{
  "n_experts": 24,
  "experts_per_token": 1,
  "d_expert": 256,
  "d_shared_expert": 0,
  "moe_layers": [1, 2, 3, 4, 5, 6, 7],
  "routed_scale": 4.9,
  "balance_loss": 0.00562,
  "balance_bias": false,
  "router_bias": true,
  "vocab_size": 8192,
  "tie_embeddings": false,
  "lr": 0.00367,
  "beta1": 0.9
}
Below are experts of layer 2 (counted from 0) of a mixture-of-experts language model. Rows are named router (the router's row for the expert) and show model dimensions 0-127. Each number is 50 + 10 x the weight over its row's rms, rounded and kept within 0 to 99.
After each expert's rows: "comes after" lists some tokens at least twice as common just before its tokens as in all text. This comes from a sample of Wikipedia text that the model never trained on. Tokens count by the router's weight.

# expert 7
router:51 41 61 55 61 61 33 70 55 66 47 40 46 46 54 43 49 51 60 63 53 52 51 41 48 44 51 39 36 68 45 41 30 63 51 51 60 35 48 62 47 61 37 62 42 60 55 64 63 38 65 47 70 40 54 49 62 43 69 45 54 44 47 64 67 35 42 66 46 64 69 46 62 28 35 63 49 50 41 57 67 50 55 51 49 50 47 48 55 28 49 55 51 60 62 51 41 49 56 55 46 41 36 59 32 42 51 61 59 38 59 53 47 46 62 46 60 63 45 41 51 53 63 49 44 46 35 48
comes after: "\n", "\n\n", "=", " =", " U", " No"

# expert 16
router:53 77 55 45 37 68 60 48 51 56 44 42 52 74 63 51 37 43 45 59 68 48 73 40 39 40 54 62 64 45 41 32 51 52 54 32 50 51 49 49 42 50 37 51 58 53 38 43 57 43 58 52 50 37 38 30 40 44 56 51 38 40 45 52 44 58 55 30 37 43 51 54 54 50 63 51 50 55 43 50 43 48 65 50 64 48 35 44 53 44 41 53 53 42 55 69 31 49 28 58 39 51 67 37 59 54 53 45 25 60 52 50 51 64 55 53 62 49 34 48 54 55 56 31 43 65 43 56
comes after: " the", " a", " his", " co", " an", " inter"

# expert 9
router:57 42 37 50 52 47 53 60 41 59 52 58 37 66 28 41 51 45 61 37 57 55 61 52 61 57 43 61 42 40 68 63 47 50 53 69 46 45 62 40 38 56 52 51 43 65 52 59 59 30 36 51 41 57 55 54 43 42 40 47 54 51 59 52 62 39 42 58 66 53 48 36 58 70 37 62 43 52 39 55 52 49 34 32 59 48 50 42 44 47 53 37 69 36 31 48 54 48 44 33 68 49 41 56 58 29 51 40 60 47 42 47 45 50 54 32 39 39 63 50 50 59 47 61 55 76 51 33
comes after: " to", " was", " not", ".", " is", " were"

# expert 8
router:38 50 57 38 38 36 58 64 49 55 61 58 41 38 64 48 48 50 38 35 51 61 49 59 51 57 47 54 65 51 55 42 31 44 57 58 47 35 73 37 45 35 50 52 58 57 45 55 42 55 62 50 63 44 50 52 34 44 65 60 49 33 66 52 63 44 41 52 41 35 56 44 48 32 42 61 64 31 34 51 44 42 62 28 59 41 52 65 57 51 36 66 52 49 51 55 39 42 58 54 39 59 48 63 53 38 63 53 61 41 42 36 66 51 59 55 38 42 58 59 67 56 62 31 52 49 64 49
comes after: " |", "|", "-", " the", "2", " was"

# expert 22
router:66 37 50 40 45 46 44 50 41 47 57 51 47 44 37 42 39 67 36 49 50 30 46 32 37 48 43 40 54 36 60 49 41 53 67 63 65 31 60 33 49 69 68 58 61 55 51 40 53 47 52 42 51 34 38 64 59 43 44 58 46 54 53 51 57 56 40 50 49 54 54 40 38 44 42 48 45 44 49 52 30 31 60 40 34 36 39 62 33 45 53 60 60 64 51 52 46 51 55 49 50 24 77 43 49 48 45 61 54 44 41 64 54 55 54 47 44 60 45 47 48 35 46 50 31 60 57 66
comes after: "'", "J", "K", "See", "M", "H"

# expert 19
router:32 36 46 37 71 43 70 56 45 63 48 66 48 38 56 41 72 45 44 36 46 56 45 46 41 56 41 64 31 57 41 38 59 25 54 65 48 60 58 48 37 40 49 62 50 50 40 49 44 49 59 55 62 39 45 43 37 46 66 59 45 37 55 61 61 55 58 63 53 53 33 42 49 46 42 53 74 33 42 51 45 46 42 57 53 54 67 58 48 56 42 64 45 42 47 55 52 45 52 52 48 59 30 46 49 35 64 43 59 39 38 42 66 60 63 54 32 51 59 52 48 49 56 36 52 50 67 57
comes after: "  ", " |", "\n", "|", ")", "."

# expert 3
router:38 46 50 56 26 43 49 52 36 43 62 61 48 40 60 39 41 69 51 42 52 64 50 54 50 55 42 51 64 19 56 38 45 36 57 62 44 46 51 35 44 35 60 58 43 49 51 51 45 64 54 60 57 69 37 67 38 55 60 37 40 42 52 45 63 35 36 60 52 59 57 48 53 39 34 50 53 37 49 41 59 48 53 55 55 41 47 55 59 47 46 51 64 36 62 41 34 61 57 59 42 73 34 43 61 46 52 44 51 37 43 32 56 47 71 63 39 36 54 58 51 59 54 43 60 49 51 42
comes after: "–", ".", " |", " (", ",", ":"

# expert 17
router:53 23 59 40 48 43 48 62 52 56 57 58 53 31 47 46 57 64 48 48 57 60 52 54 52 60 47 58 47 54 47 34 50 47 41 52 64 53 52 50 46 36 30 55 50 58 38 69 52 43 66 39 66 49 53 50 70 28 58 45 53 46 49 59 43 53 25 68 59 55 60 26 56 48 45 50 59 41 40 47 48 29 35 42 51 50 58 61 70 48 45 60 48 43 57 53 35 29 39 48 50 52 45 48 44 65 53 34 42 54 57 43 71 49 55 67 49 55 48 62 58 60 52 32 55 37 56 42
comes after: "-", "|", " 1", "\"", " 2", "^"

# expert 13
router:58 38 44 60 61 44 45 62 59 48 64 40 62 43 52 51 60 42 54 47 42 66 63 44 39 51 56 48 60 56 42 65 41 45 63 32 36 55 63 46 59 44 32 36 51 60 39 34 53 58 30 36 57 66 39 37 57 52 52 52 57 52 54 51 51 57 59 43 66 45 63 60 41 40 53 53 42 44 46 53 57 44 58 39 37 62 64 56 73 39 64 26 44 36 52 46 66 54 61 42 31 35 69 37 51 62 39 43 60 48 58 47 50 38 39 56 56 61 43 49 63 58 44 41 64 51 57 53
comes after: ",", " of", " in", " is", " as", " with"

# expert 4
router:47 43 45 42 62 35 60 61 55 61 59 59 35 35 58 47 50 58 39 31 50 52 51 44 47 55 31 57 52 67 45 37 46 41 50 70 37 53 60 40 37 42 63 57 49 48 39 53 49 56 47 41 55 37 49 48 41 46 61 69 44 35 67 62 60 45 60 49 41 37 50 40 44 50 41 60 64 41 39 50 37 45 50 48 57 32 61 68 56 54 43 55 64 38 62 58 48 46 59 48 47 66 40 68 37 38 49 42 62 40 45 32 64 53 60 55 39 42 61 65 59 53 61 44 74 50 66 44
comes after: " 0", ")", "%", " 1", " —", "0"

# expert 10
router:30 52 67 38 33 42 46 47 48 60 58 64 46 52 47 30 54 45 46 52 53 54 40 68 56 41 62 41 58 52 48 41 50 35 60 59 48 50 53 36 65 51 54 65 71 61 42 52 39 63 68 72 56 48 58 41 34 37 63 51 35 53 57 49 56 46 40 34 60 34 49 60 52 36 48 49 63 33 46 44 50 42 65 50 65 42 49 63 70 53 34 59 65 45 65 48 34 53 58 51 42 44 39 46 52 48 62 40 59 38 49 46 50 58 62 65 48 37 45 62 54 52 63 32 42 45 49 43
comes after: ",", " in", "19", " (", " the", " 18"